{"n_layer": 8, "n_experts": 32, "experts_per_token": 2, "d_expert": 96, "d_shared_expert": 0, "activation": "swiglu", "routed_scale": 1.0, "lr_router": 0.00192, "beta1": 0.95, "beta2": 0.95, "seq_len": 1024, "train_tokens": 254200000, "steps": 3879}
Below are experts of layer 4 (counted from 0) of a mixture-of-experts language model. Rows are named router (the router's row for the expert), gate (a neuron's input weights, with its number), up (a neuron's input weights, with its number) and show model dimensions 0-127. Each number is 128 + 24 x the weight over its row's rms, rounded and kept within 0 to 255. Numbers have three digits each.
After each expert's rows: "gets" lists some tokens that make up at least twice as much of what it gets as of all text. This comes from a sample of Wikipedia text that the model never trained on. Tokens count by the router's weight.

# expert 12
router:109145108143131131102148144097144131094184162165181095078146127111137165132129103107132125126098162115147146138119107121130163112155112147134162138144145101155141138150095120123139106086114124128065150113105141124157121181124150193149149152104159117158128148142151120147090157129089134088123115175124132109100145148124109131113110109097103114104169155178140139122099104135124135125137
gate0:107120131143149064148112148122099168144123152166111160095104164111140114107118141090131128119112152087126138098110151149132099121131107136095121137130154103134192128152156172077121086153136148082139172090105098132159167099126134101129121115144097100117106138132130106126120124134106115123113117117188126142150112146119091145127127108108186164152117094136142126099133130094122165144139
up0:147185133134178160145198120110121152128140090118133146099138130126139136103157151127136113145143089104114093097141080116119142091166127151119100126136124119142135141140162108119097135123086131145114149145159101107167074116127097125148149172079131121131113161139131155130084116116131157088108116110135112125135097106128144134155135110123175112118097089143134137134084125134179173122148
gate1:134102143142169129150151123110129148109127141126096139110143134107102122144117145144115147087110137166084096129135145172117123131107143147088142112118143126113139130061112156125138144123120155133101137120156144085096212130149126093165114115096134113135124152070141082122111160107146131120169113146179124097106131125115132176128177117160152165118136155155151145109113155153102109129121
up1:092128090137123183148148117156101108090098138074147145130131134143100121114132111164103156145097152125143188130123088109134143152159110153125148125123185121125129169120163119101149161130087143131137117100148119150093144103072156128112098128136149121153126130158130123098122100112087099095128095129132128120112184151134112127095129105106133103085135129130077113112099127120100144152159
gate2:165097149139135096162128137134086124119144111113155136161129156130111110160139128090143097101112068112139120145123192160106130119105139166152136100113101084105092136106172127110139129140126138105136118114145095133146115115153111137115082150120132151119140180123147104127133137142170150079113125125162158131149124109126124128163138131152128126152155108071166086151151087093100171122125
up2:110160133102133150109161146123111147161105149121137107098139157087105156140112106132102153112144150134164130131125130108137106124156107160181111179115117134149116127111106152135145138186128184137143094142088128114136146103116152099093141109118106118122130100099151133164157126160126110117130087156116124112065169149140149118111108093099118143077119134165137150135072152161120164141109
gate3:158151149075101071157145142130128134116105095161107124093179118149158118130187131137080106175149131130128127158099115139128149128129151146108128133170121159126139117127148111131134071117088119125156127158132105161131153118109099148137110137132132170137192113155111156104150144169140161132106133109140104131143139130154134097082124167188120152109118115126113131140143128110128113115170
up3:118124137172113126103110168166115104118143084123163131165146138132143146125072158141111134143116177154088123085145135103147164100154153084142096118166134173152138141112140104122099141126127119095133146125130165103122133130131138109126133169111153133126112104092105100146167136147129127121102138110115138099150195166090159103155098136091125155121153130135132156087119108134115149124074
gate4:169142106105126136143121122134112139163144122117128105106123171114144082145141128149146155174121128157132101095128095150141159125122129167178138143135095120133161111136094091127116122122128134159163119116142134122112135103141169143114168098118158124157151136109138158108089117169154081096158129147074142137163121125159091127140090157083154138161179157172180115121154122128111136128125
up4:200098125151146111135116142147139125145135150115156109115144134116081147155107096139121140137081122133151121108139126121173185156127159113095154159108135105107180119151123129128149189114102143126151188124104108084144103145151125136086116162169120138126126124137116100160146154124134122151139147105115137115099132152122094143121119124111153172156129141177135120104182092123105133151118
gate5:149102165145188113126133155103109092122120108129140156121120169117129125099103167091146116126149132146100123155123109145141123132111157121132092153156115165129147138105111150124099128154117124131176132109150118117132105135083107153126186161139102083137121186106072173151127125145106121179166104117123131098110103144144167141134133135125149173163160143112177100138123133127115109149109
up5:117106112184151115132139130099159093128136113122129128073054165135120139137124159141075119128065105147123144120141098120106139155159145125126122140142140160139118108109064111156115126129096124108085134144139103153110147096139117131157127139151130096167156107154072124131110117096135115126147135117159111100141147115124094139097123129119110118111128118162131125145121127122072089187147
gets: "es", "s", "ed", "7", "8", "6"

# expert 1
router:129147147128146150108151130093124105144113147148111122139142154163147128116161142130121145117135155157088137146100152141125123126157115129115120140128089192108127154075106111151124152092130128109129150169096087107112150123102184151088186131146085133107110127065138117143112140145126131092134121132133090132148142146175168142124102088114109113104183143148102127161141100125088115136150
gate4:124112151140086086122184121133116118101130149141141140139080136126124099076144176143174127130118141130131095141119158136167121112126097152162147150113133165105087126133126158149095101113152074121147147118121100123151140138129156082140132123137154144146106160116138103126122131186137123114068145168113161139137172122124127121134141115177173136108122135110122123122155118140126188084116
up4:093159136116118131133085188137147181155107111092099134192115149108117075153120124148172141173143119105111176144163124125152136146107152132148113139156096162126094146129136133137148129136112129092141103163097161118151146172106133115146126136169127128139119159103108107098126112118149169151106120147108152121142173096107112107183127114128126124136131112099115108121119139104121098085127
gate5:105138139115117144111116186139104115126119141094143099140108117078092145148149110140125132140166141128093075103175132098108176132136167114159142143143132186136141102130109139089146150176108133163097114122127128147111138185131109161137145140168133119140141108113119136145148112138103091158118114149149128111150138181156117140120088140107115124112123157182115163126089157142108119148169
up5:120149134106098113119146150125142116167154147129131122102097109143159087097154125104077112084146116129116119132102162102124149155142111117110118121155133133142145145188136120111136122134079093140103135157097112128089095160133117126163110134142095115102112154127125098163094137145111126153119104128136097166087110129149133175165117163096102158116138135156077125151166138147128127203115
gate6:108144163121113148161194122089138098142132073108135126116131153115104169081161131152135139142109113109129142138118125144131109155122138169092136145167107157117158137100095135142127102145136100108141110085169110107164129115145122150167105123102139101143114186130128149139145103134121132132090153136150093123155131104097156141104109126152106166076137166162139102109117147109183117100139
up6:141153130167152146137164138123162088159120098131158113130166144151121087147196087123107143144141131111170119113098115097150128113151101124141086110145117160104109123136151117107109145167174146125100127126140107153124131105107091136095109125137152130122101108125152149101126074126119106111147135140120103102101150111141189118141098110148100123180154134100143179148151137149106104091108
gate7:182117102128106097150124135117084161089154168125059141117115152135152127125108092118154138121189138150164153116111113147111140114135168123136124143128140147147095118107106123116143111144085138107141082107145145120138121152136124141119103148082141107106122120116135138115107123124146099151068126143155174143118119172183121096139170148105119130143175138147122123166106174107130153143144
up7:155118120098100169111090114102159127100107129048109118112125118137142106180093163131121096125111137144180150124141121110157130112095138110120164113148124093114134132083109097107140127111108124121154132095143112147150171120108093136140128159121136127151183058096116123121126153123120118156138132089128130122130142132159145151102142088115122124138088154164136152161112155081146137109141
gate8:122156126100193150097116155127111125096110153171123136157099110084139175150117096093124119114103130123154122130158133126111162109114200126132114149100145155118139099118111153088126131109141135163130110126157109149158144158064082093149109119111139151161148111129113141162129124133083153160117159133162144169152102152097107125088139126158111121164111115118127143136124114123113114148148
up8:147136135172094171125127118132127142177156104091102144130126158149176103152158152137111181131129122141138167103118139128125091152176115116128103113141109103184130142139179145100134140158139135144141112172065157098105109120144110155091130143102172140134107079157143141142134133089164132096123141113165114132129143123127141130131122140167133118128085108126140139128143120123130187100144
gate9:101144130133138088072112151186143123093126123124137151122131115111129174106160100126152109157101156120127123104080092127102106118131104138130132156158164152087125151099137116131117157184141151148146113082109137115078126090115118120167135159150099105099167114147128185112112129132088155150152088132131112107116128130129160111129156115142128140124154126139132124142112185157169130157132
up9:133174146153090110165154161162113125138174101120140082118140165115152124092148156160142139121167139120122150063121119119147082100144127129140118123148106139105099125136091144152125146141134099153133111148105085096126132134151132073130145114119151151108101107123150174090102123135104169099127168092141119110150102134158164121112146105130109100127116123159165142104100091157133134096144
gets: " the", " The", "ation", " his", "The", "%"

# expert 21
router:104162176128175161103143153144100094113085105072104110187109117119111148142112091131114115159140137145157116132114168140155146122117105123154105103114098123101107117125132134159131154122117125116100125143177150133129175168142124107100113104108138107133101104073109078138165116152125111147126166080093145095123150139124094113169110114121127145119098131157140110132136158146142128093120
gate3:151151122141165144107138151125116204105116113144083133147132106109133137107142076084101135136164150135187131132115130089148125184092144164115123089202133148136090122137172116123122105149131116126134127101135123119157107151109105134126122117119155142138130090117107123112105137121123133102101114096083120099099099134135144104142133091120109091093115124161163166124131114111153112163131
up3:134109138133149139079165129110144138134139173144097153126137128129097086137134085104135108142149122095131135152136095096122148117082134112124147095182112113159117108133139142140172146142115119194127128133109143154158170142159113157135081139097144123143156147132107154167108139131124093110107130100096129121107148153161120124133136093086164145052159099144131145116141150108132098158138
gate4:149157119149125113120100114154113114142133148147144103100106154140132096136109119099104146141136123174168131114147140166172128143128116115142114086189141170107160118163160128147111114123120115163111155117141118128128145131106122130113100112113143120148110123104106084099101132202156080116112128114171152133115149122186141144110080161126138151100159143171152118117148144157077101147143
up4:124135097112156116150092125172081146118094126131138125092146160133126104139147141118156091158156146126189092097132117173138160108150180144132138147144121162132117132151137168128121133168166100095081098158123146138110139098177148093130136139126142084113150117128127123078145088128127132130101138108123127106099123107156129127152112146127111126117183105093117144107166148152141115131084
gate5:108115113105156129108111131164143136107136142105134129140160110139085098114131091092117149128154121107157125134150150184155169124096120124129115145119158133165127114192128138117088121101170113138148170116132092149093141137103138161114147113086112130115089138105105162144127125148117121173141153132133145113090151147152176136125139121078163102102110142187143115149169115136115073129124
up5:182118151157123155148101142138112104129139099114132125091130155117139143129129130113077120120130154077110110114113149171130152112145145133106135091091090120109107119177140133137116134080110107116130107111124153095110127133065110153110110101129123097125134167112129175104142124146117109158102138107105167146145155130132117108120178111109123111128133086169122090156166099151175084103094
gate6:155149182108109098103108135091111149114145113122121101123183137125126156092133068114093146131107094144142099130138136143144118132142113146142120112132157145137100127155141067107158132176090080134125115188176116105132157149124134126136113136117133151113168139129143097157140153129101069137137151123130171119122105141119116135127083117139142135118098077150130137115122111123095110149075
up6:096108106098118119116101125143127133132048098125101143178117129115114138123116120126144134124121147127164115124153114131165110173155123121179136098091145137126110147088087111136153125122144128192132150155131164155173161115140116172109076123105142133150154111151129144152155127147098111132182137093092152135134084162133136127156119087121135158128099139142127108116122078124138111104142
gate7:118166175121154139096130133122161091159091149107115125158111108085093148068148120144124100121125126092158153132082116120140183094134166142114142108119142112137177157128144107154135132118150144108143161109088156152127128141123137153155156102105087150145143120119120114115130152167080134095126162118089090121133126170150119142149106162135145152140092118141108114182116116115112122153141
up7:167132108122136117139117109144107151139132183086124156121151130130148117112181137104116154160099151085169133118118147156136152096145102132145171164137136091115142154125087191141129135139148137141108154113142155156117121124142060137080118116135138153153180090164149136103128120115113175091140127145132117115141111126147141102112147090104126150154122107129106088136122110090130090140157
gate8:162144097118147119100123127149096140113135141105128163118151150145131140114166129099096148115116141066103108160146124094126182161133093141102128102145147138123071100139128105143167126134130106135135122142178115121154138120151119082117173134157137085179128178134137136111109085125141127153116123140142126104141132107104131143126068122112159148152090126144100144150182122104123173157138
up8:132159156134181136135142140121117114128168087120090113131144145146129143132127076119123165129155120144163103160166180128113143151124118134186088101139135152136103120124135135123140152104110123131136125112120131160170166120115168145144131171106165115133162141137124128131102126141090133147126107098177146117184140117111161088139125083143150140104084122154137115151111137133111102158198
gets: "\n\n", "0", " |\n\n", "2", ".", "1"

# expert 5
router:174111169138092108178155152126148114138142143169135147153147093101109085122121153145107107115113121143114106134104174138093129113085106126100095113169158137138121118134127109111120136077132087144147114118139129150078134126128124071115081179125131113133144169091112157134088119140125124115121157155134113072119120111142128114126094150180137107143102090110094136107137120125089127140122
gate0:167159126142147186144112123110097136139117119094144088119150141162092134112138131141125122147120063124177078171113118107145136113123135116109125128147124126147144136107118115144155143102085142160136125119109125122141131120131128088130122180121105096142122145131095135138148124176127063121115146110062110110109130133143114124108145090091175162096129103147125125170099149098109103087110
up0:129096128169138120076064142147101125128099151120101117144156153093093085142133112130091119169147130130148081160133131147112138157115147144118167115079096122110145119123112100155130155148113131114142161089173104145158121151136122139131147094097108181138153109109093148130169134140099114154147118127115153085092159110127122140130163117117161142099160113134137109097164153116125136134164
gate1:098080114147148156138134136130179108134146148154107107115104152111166125098124166139102140120093152114112128119116110103114124143120124142148093099139102133172153120158101126126172086117145097164075101102124162159136114131121103114103143151130084105099128161169149143136106086091095108112117123148095115115082137152171134156111100126136162138127117126128160135107105126146168168121174
up1:144193133092148148142099115134147152105094137085117117172104106138126150141163140133162106117146164157137113111134128154084135164114100099155149109119144115091123121166112153161122128116152144128136133145154145129105136144146169123109145100175162149106143087097117096135167094141144139123175133105087125087130111150148128128136130149050103104159156138159130124103124155144135128142107
gate2:100109117104156118155143101123112133087135140157166102122142082150109116136124096135118131106201127164124173147150130132124121117147124150145112179156163144134143080145168123170158150128102139139120120141119149115133150161122111105138092110128128143090168107143146123131094121114123162189146142086174109107152144158103169104137118142100141155137168175102126134134137129115133141093154
up2:162122156147123131093125153126104052139107111153145118100160135109112130109156143101109099130158146095136073147118172140109144152137156177120161117081137127126110146130164129117102131134094106129102152142123135108142094139155130127090109125077139144098107125141114078110131124074152133135088125110136166127153111117126106115137159120119184173090166148116114137134114111126128101110166
gate3:112072143106141135150170162128111139117123091091135106117160155126159151129168138134123115101152138116095098129081146107149121127107123090134123105159145144140116108090111159110124093113117125144167140114120167132156109134124067084146122127138089116156118147122115147115113089140068115175174134101139148119154141144110145133121114126147166079135120108179097123125123131076098138151116
up3:097107139131093093109172144168098136098136146103125088141136102119151108157097122108152123042111110140109114090112126121136127117147108117129142154139135167151155131116128149094125149111121130090154154138151095128135106101125078149097122160129108121099123134130128120153096086078129084104144115160107109098105160122097119116141102105099132092162140104122098122111082159146103165130127
gate4:129154081103139131151096131136143157102160129131118167115096108155124139110172162115168131124098104149185116110106136109178122108113138138153119160168169165153145108123151102112127088126108117112116136097140112135163130132129152116106107091139136104138112106077140118158107117157165120103138159174122110099108153147167154121151169130090151096143141178125137135099135110171122153139128
up4:151126094113148108087177101118101132081088133130098113110158103116137123120135152126142132145164177112095157159123123197087130135110110119079142123114122088130093089112152123106145166148092112092131127145136137142168136118187108137162134121125164147114161151126161103139136173153098127147116100134146137087153086142113114110146138096148151115101131128120111126147122103130140157147124
gate5:098096147132142118089157135139112104093140114093147103138141136121124174144138104125115158090102108122119082142138167126124112142105118104155117096094145120156099131130112131089205088081115147152132190148104139157082161106059105135131133108117126134130134147121101128108094118142146117123153121121123147147128085152136170132126138138099158171115128150149116087134117160123141119152116
up5:125124141094121086193189108139113157135100136172128140133088116147155122134140160101145129166139112181093147137117134116094152123145131122149141118127091136136119126144116143129132139094163115151101103171127113115133107116118129183156143129128123153171104103137159083149160125098147166087146099165128125104094162116128104152084144123134101079109143117096136126121111142121106157111097
gets: ".", "c", " A", " C", " O", " g"

# expert 26
router:086116145123126151146099097155118140089138146108114164144173135149136133144149154090060115118122147134085139108131159144087145135108135139091151107098129082135097084102133147126148092140096165117156158114165119092093101096157133079148159134124115134141121154141161124166106101149128159143137127142140163120142127140131123134103143153155067142128117134133152114131081170111130109149140
gate9:114189121144146100102091154135083141141133139128111091122128146149083101106159115157102098094101135134104120142157119151123104156123108142104096084121122137102108109153052075142132130123124144162096138114093138132138152103091149109130117109110179121135164138090100134164123086130109129122117096109152090106165109116123140134152099114149115133120159150108082093106134125119104134135130
up9:116153139139120151124127187135123102106160136170159119122107103114109127100127119122171097143082130121131175125146149168090130143144132096119132106141126116137166137144165106131183138119113087130089136120118130135117081149142137155125149127164135094164145096134162133100144140114115144120143111096091171137123134107147107134112133155117089175131119177140165165150144102080140140080167
gate10:154112108129147110115108152135119159079134109111137098103103130108103129103194138132129101114175091140132111101166157171112100110123097093126120126133107125120139133117142113120115086129105146119090132144099104136141153123092095159154098110092104118106117154122110133181094141115117135128177164152085086101148162145153102145143098110190121117135130101114143131108117138087090122139148
up10:150091119142096091092133122091110114116121154109154113087184126114108144142121111144101158113112152175133087129143109138137138118161140165125114126097159112109149128159144133156133172135156090141104139115139137112106101105159121152084129074141099143114169125107163139095069127101101132105151116124155126095161125124150111147131138158132126109086109123130157166117178133126142181134147
gate11:090102148112138158172154124145135131128137103193129177118129135104106153122155126102138148146097149166120142114165078109112077132139120152111121151110145149108137135097110134114128128136169088153103154170142137100131117111115166196116126106171117102110129112148147149176090099119102115100139120138148141160125127104096136128119142163077155108115094088134106151136122135128108136140105
up11:127112111105146149100132090132110152121143124104125099131119118137096125156131103148156147096153114141126152095162134150154155126116106145121109117091105160156149111116117099147157150122065125116130145093100097155141126111179102124132092125060114165127121137138160160144120116115104095175134164128118080131109163129138163151116100123165116124114153066123158143143105140115181142111089
gate12:109118142127108096144106132169132098147144135169103179140115175166166125122135139089170140135096148158144102128101115138156096119134132171124116126136128112153127096094136126160133130137099161131152142138170101119146184146098100094135121075151106151129092113136161132086164090101120140131113150149141128085092094134120133094109116098160119157127142101130099149106123131160173140135140
up12:168139127111122114140132158134116114151132104121127130127157090099151142101186163135132114113169112170123165136157121115141117131098188138120127126093096150102095123152134129133126133139142106149140126100132138104119122112135098080141094136112122125122074130153114178131183159156116133177108117162107122105106148141137086131148101121115098158155133120139099073120130163139139132073074
gate13:146135147101141087165158138146148144131107048160163148127148129139159139124097125089144138144134126104099164115134143123141155126139072137142108151105133145156114102101094150138167112131100174121122159105132098158162174126160098113129134164153122128143104145130129163153144094112159128164158096155138109120160107114118126142150150099144119115160112071154129164121101134107157114109105
up13:118124106131133109176125113144166153128170157128101180107139095177147124113142136104115076105138151104060159102138135085152086152122162155118100151099131117118120134147108137130163121134131128129157137130142110167137123116119137109148123096109145099152110146105104125133091100108122177125116146128157119116095133119096123150118121141129098119106164140134104154058105128161161169161155
gate14:113127101138134120121130115152144141115111090127092147145083132083090127145198144164124159156195142128075122138087144146127125128169118132144158132132112089110165107154125134104104111147150121115078113135089119104145178108136126156110148130120146081122128104119174151166078129147109162129103105129091124118111151141122150085123125164139134141154139143135112142156132144138108166119126
up14:096123084092107124100122123139107145142133142093166080093109156132118130167153119104138101154161134127134164098132138153135112131169115117168114175080162139131130112141115126130137150132112092089111158145138150106106129116134121113128133142158080091103120121065143127123125100103153137084130153202157112118125128103128147152139155185102090114135145110133155150136146096148140134122104
gets: " f", " p", " w", " F", " P", " st"

# expert 6
router:182108096118105126124097145110106136119148157167115086169121122147137135108135127145088114153144101102133111125120127135110182149104124113160132133156150149146158124108156135131128116171116139080118148124129115115130105099101155161112103169126150123107091130097148118147125085125142098087088117109107158142158165108137121096097125156153100100113145094116156063107145142087152114097161
gate7:118148111136140105120107145121136117141176134084149121154138100099082097141147163179097117136112144142120128139094125111116090128131160109109122103127136144161110140124154104117175067119151141135151117144140122141085080097142153132135122107086116088186103152158165148142155128152176106131117109151123141113140145133142161127145111171123116159174123143094123104135126093162091097147116
up7:138084170123139142140139160118104082162108136168127154130138108169144133106110152152071130130110087104127119130153155146114107165162152097137117109146157129167152130150099122157116099125149140144143151128102121157146142145159129100118097152098133142133128180138075128160138148100128125083164082153109149095112150109151107172166126154102120118101104092117105109108110149093120110138118
gate8:113141122166137142110058069121086072118113123098121102121164164117127128126082132114167164120153115123163098139138180143148119127166160168141156148168113165135154104125113136135112113135113163129126127076085117097110115098114129116113092117107124140123104137153141102133124149093146120084129147109158128131153144117127178135082149108125155126108124142165132108133136125143144129157155
up8:138137148094150152089111156154124114098100141108120126130109081153120121162096129138171126147097127140152101102139137151142147138158124123091114148123162161079155146149166095153102150119152141123161141183129165092132096145119151113134142126102130096175176156133139147131091140154110147151131162123100100094105156117115126091172111120161151146085128143112146154113097122137140086127154
gate9:115149155103160123138144117072133187154107136144118134145097162126143107170126166133126138100113144152073111153103126116084120083111109161119127131111155107124158148108129128117063190166136133142119140186103128144120161123128132123116127094098137173131110115138160150108118136128173154139160166118125094117118103133163123111104085111100144110128103146150129164145132151104137123128117
up9:148080173129099108081168158125138137149143113127125163098129075146142140096137125126094150118155125082135120147114086139100114125166167119146138120135144099140118102167123151125112081147129090146137140142137133147143106137136098123120156146153095117133085135134105155139126124106146088116122106106176163114143082122158098138178127161153079158125146135101148086130105122123146139080129
gate10:155123104133146106144106102121131109109183131084140110094172062110111109155135101132157115129124134131136114127121129111133125139153095129118099083169123142134114102123127092120168093151086111129099185129161131108143140121090167144159123128147145127120126185124132182130151124128095103136166106121112182168120146159156139142132162136112123102130100154152126159103138116083118103142110
up10:131078139092116106131153120134153135150138121170135086143132202150132100142155126104113157164151159103113137115135120138104126105126137084157124163156133119160138126128153096132138150137165122121162120072158182090098153129123125120111160115105119162156135121102151087121104152115110113084132092120152090097149153145155134132122124121113103135077165159099148135141157152112116129144100
gate11:136132179155122125093115109171140112148157117131076133111121094126122149101162101147098169113134161095139097116107124108108106106157148156127167179134138168138140113170123150119125089110131087122109152134132077164108101132118088079144149104154120162140144116123145155091142149150090136129135151104131110135110105135190153157114120096103153121134124145150153168106105121137096130127118
up11:105104109136116138102115146132114151120126123116099082119134099105130131102120142133104133152102173145132083117095070105107123112131137142129160066126146145117141130156113119137154169132129131157125123093103133154084094100116170106140114141136122098102136079140121127130094103153109153115158137151079081126124165119163097104155102125152179160106140167157109111160147156157167129118107
gate12:139103124040150108133154135107106092139100099156105128097163105156118119159119127097146117107110097128110117094116146128081130091091121160098125149181092135103143150108145144113097145132096129135128141134183090137151137120109109150141112126105106153139079101166111130170124121131133155118105116091128168142110165164134138129160100088141149103138095129156100112145121111133142141126143
up12:125155137084152107070142162194150106155132129089148133112128126123119154099193126142125126123114146086126117162141118088142165127133106122114114120117144136129099126149096099146119113163123129134122151143114085108144134173139148175137129127116178099092156152105117130100147098132123112176140108157122097175169152114095118122131111115115108112115136120128148131147156152138060117142150
gets: " ", " s", " cons", " b", " res", " e"

# expert 25
router:112124137138093123101099129128134150119137131123132101099135144118108161093094133175164156143175114149105106148163131135175147168114088119121124130151108124159109153145101124137133066139127160121131121096155095114111148174174126173108138161110097173186109092140134102130110136131156096104112122124133149167150116102130101122135094089100163120120149118124118102141153146101106130092152
gate14:140123157122158156163161101107122152132076116183132127114099136149151154142147118110152146109156093118133130164145160154112113133110148174125122142123102129141154091116112109128167148110115125131135079156096084129092094132121098142114095137103116108140129153165105151112154160136150147122151153124164163092162111143142145117126102094118169151146167161147098078132121098154104093135161
up14:091121103130136144179130120118119149091173163149149139129123145107110163073174148136122099119141112147155119144120102114132116128142100089139108146126114143184115112125112085090134112159106157137140116092120124108140083147110165139105123114159129141106119140083117093074148101086143129177164129121136148120116141100134153090108116099159179139116154162141133138150153110149105112152151
gate15:144096148126123126138119055150126163134109177105151091115151086117120123138170114112156115126138095108156135116110145087150111101174150135122089135163082161110125114136131137114138169153128166171152093167122093118113136132131135069121137140118152123162131137104126164155135137112149133079110127125113138177140088152161148131151154129106115119119107178121130105129152115158123157121109
up15:107092148108133093081152081182120128139071112164107137179156098145102132144101154122154144118137141125116086125177126129161149155155098162075102110100115149166099134091118122106107135155118111152155137100128098111133145114119114108146151125104130131113144106135120133113159106142149161099095108101132108111119129128097159121170142112113125126143142104113147117068170148095131118144127
gate16:125162114136123148081115164162127124131115118122165123116169117093161135142133137093140105121144135119131098104197126151109124153070110089144061096120130165116167100145101139137127094136124090124123119133151078145105129096139112135107128148140117134149117136145133143139161118170166095137142119194095135116130148132132107161119143141101180134071127113125121098124135097126095131138139
up16:123143142124135156075090131120138145108131105141144149090137126102128140103095095111162137104129124151116084095136123129130113115129110115121093172114096148136122095117116156158156098138113134109132164126189079128124127119154161116120111162127154136090098145145161143132120153126136133082154097191159103143130109140118100172103101134166148144074131089149104099119154135116081106106139
gate17:155102151113124121148149135093148153126143110147118087135122105084140087131138147125135091116109171149138100111152137175144117130124124144106123101147118143143176082152111145147099094135180133147095111149166148163143180097133149143114127157152112119122099157113155106121100111141106134118152134120118091116097186139111113137154127113140076114096114152168080106151089157130149139109097
up17:155112138115139096088081113136148126092112113117163143156169107148098119142151148100147102156142156117172106095109093118127117135121141124132088171123134126137121145136122117112115134139131177157152103150124133115080146097158169092121127168110126141150116144121190088132102150130119164161150090111095107100143112132159136092153158166102112129139165089151121153102125124144095113151100
gate18:139121167129151127122150130178123109099141186122140130118144144154165167076149152128145107117104152109141111131085126144094127149124128150084128119105126159149135136120149106151108100140127098164119136107159110079106154135107171102118116147123123081111085113154102130139135096084111129139114143128131105158131144139119133115071181147122092123179136162166165127089140141123082114113128
up18:110145144143143140155111155154129109089140137179105130126118153158165116148159112143128108108161130103090128160155161151134164105075125114130132154149107152110127177134096079142148073091144136166168121109136113146135137127173119092125123116105143113137157159132141143183109146133156142116130166131125136119152133118102102133139109066107097149144089130125184141101137151133150137114156
gate19:149120111110118143173118132135110100125144090151078155138122135109175115161108144152092162132167138145150097076117177116123130123113156152137099089111149132111079146131106122130105105112099143162136119105124172150114170134108110149153124133145154136128178105163126158059099146180139102098112129118125129133120123155137137140105112104156103147117142116124143124094121091155142100105168
up19:101109090108134150091170142114171136136117133133120108113144103139147107111158139103145141103082171112121118141104153110156139136138106118164166151109152126168159134119115144136122109156142123073137166181105167158117128145125183115154160162106134134141069177151144124137133116151151157107102123124110122147139158131127105150153122117079098152148115141146100164132096161155111107155115
gets: "\n", " |\n", ")", ")\n", " the", ".\n\n"

# expert 14
router:137119138136091114124126138126157120165124137141103142150178107141119110135170143107161104111114127121082083147124121105146119134124146154103179097134172152095160102134139117101133142136114163175090097125132162117107094111141100097077148174128148132139149139139122131086098156104136156147120091145178154142152103148101111118131119143161085149113169147120155134141094123117106168111093
gate8:147130179156113131124092106168084111076154109178149111136123167108130140098136117137108097063150130107107163127148113143097098102121136161146089103141087118144147157118137123106099130144124120110144120092134117146121148126125149158133166098162129119174151150159109153155086130145071140129119095082124159121096122108120147113155158145107140118141129128147125147110092139087127118103140
up8:123109124120093137153156092149080152098135146123152137142123111137131074141085093095192136157152166107118129162116134153101108164120102154138126154112105126164103101104154095130110149107157102151158111137107113113115125108137126109122104142152083107099149117135131117109091107075126155116137135181128168137155108133126149111097103140145128142161119130099103151143168081117118136156165
gate9:113132162166123098164160103138143093117172086139142089102124140145127126126082116124150152129132123161135147144113154108138096137128121149151120163147078164155135129144103145093101085075147128103105128115095109164156161118108130118096114153117079119178116104094091141113133123105120124075149100129128118079154142150122127105145163113103153117100129145109130126131085110153148090139140
up9:118156179146117077119136063142119127115088158141154107103125152090127164119157138154112165143129128135139104147102132152162133144119141150109122163117137110099109178157165081157164144139153108140113104152114146112110169159140147093130114137148135161107158100129125151144085061124128077121131105138113110133128124116124155122134178131143104156161131123115142170143151131106144103119113
gate10:108166118116159119122116161177095115139135097131133086100108142132129149147156098148087104136117087093102111121111169160113122147137102102086109157135127113113124136130110135142121137114099137102083125145120157148118125143094129115129111108115138104131143144167078111097129144180093158118137116101066084118112104142170158171104125140132140143115107150123104155193096113117113141152105
up10:158130129113148098170085144150131125137107126160093119119173109129100154125145156128143126064116096123185129104110130117104118114121133145157155098109139146131150125088141166164098157131132100144092148164173143123092127166174096147136113121132140099100104132141132136104140115116089145117111150137111120102141100115151110119124112152158077145146138076119125128076086139103141087135152
gate11:105129139104131138116140148130124088163188119118118122140152130102097105114150104116089146150097113147125164116098122113122121137156081068093097177127128133146114100139123122157156106120146104125147111158121117101117113148148150149148117138113108090116123106096166109127205140136150136102176159170140102100119135125098124197115129133103117131099110145158154116122121146075130112132117
up11:152141150109115179132123087121134131120113128135178153101150102123118139130166122149116158139175110112137152086152171126149145115105151099119168144121109164151135159140159122133107149138136095121144114145143143152167111146104115108120154123107142184193106090110156158153151161117182106141146197127154118132116146141119145159127115146107113124115160130124103157117161145122150140087105
gate12:130126178140103114121130116099099144129131116109132139095126129172149090100146118152144107105147146102107128056125122150133068124113140159079154170114090098145063136149160106149108132167145114147165120120161137098162129118150164123139100108141111140088114149082161149163130095112131101117140118101136093157099115117135168130100134156117125115121134134148113131093151156133142134101135
up12:136071136108122147150133152151119139136152117138123152125110098140181136126134111117128089114116176119142112108114143145107128158169149138095133136134156156162110158138118125089076060104154113101103149163158122132155152114107178122149112115121116161153134155101111079131124113102128136151107154177112135143150115085129112128145172143086155085168137106105103133092136135148118152137131
gate13:117166155135111159134133128137161115085117126123182142106160106139094140079067141101094161123168128100076134107141139134142107149126151130124146172147089104099123152174141140136130113085148141134144140150173104124148113121121129082133143110105133145149133099078098139155158111176127125158102147114143109145136120172114138146121101111122139142152121077148112135086121109092135130111145
up13:134123169083142144131145150135153127103112088120161156133157096130097173102101115129124144095152077143092119116136134100167168184098162117125150110108115154077101159140150136094126138084119135134138134177137118162142149119108140122099148131101095097094111141087125103135129135143128119080150134128144133127112125130104138142104102111119155093111158119089087178105116141089138132107135
gets: " M", " m", " B", " R", " S", " K"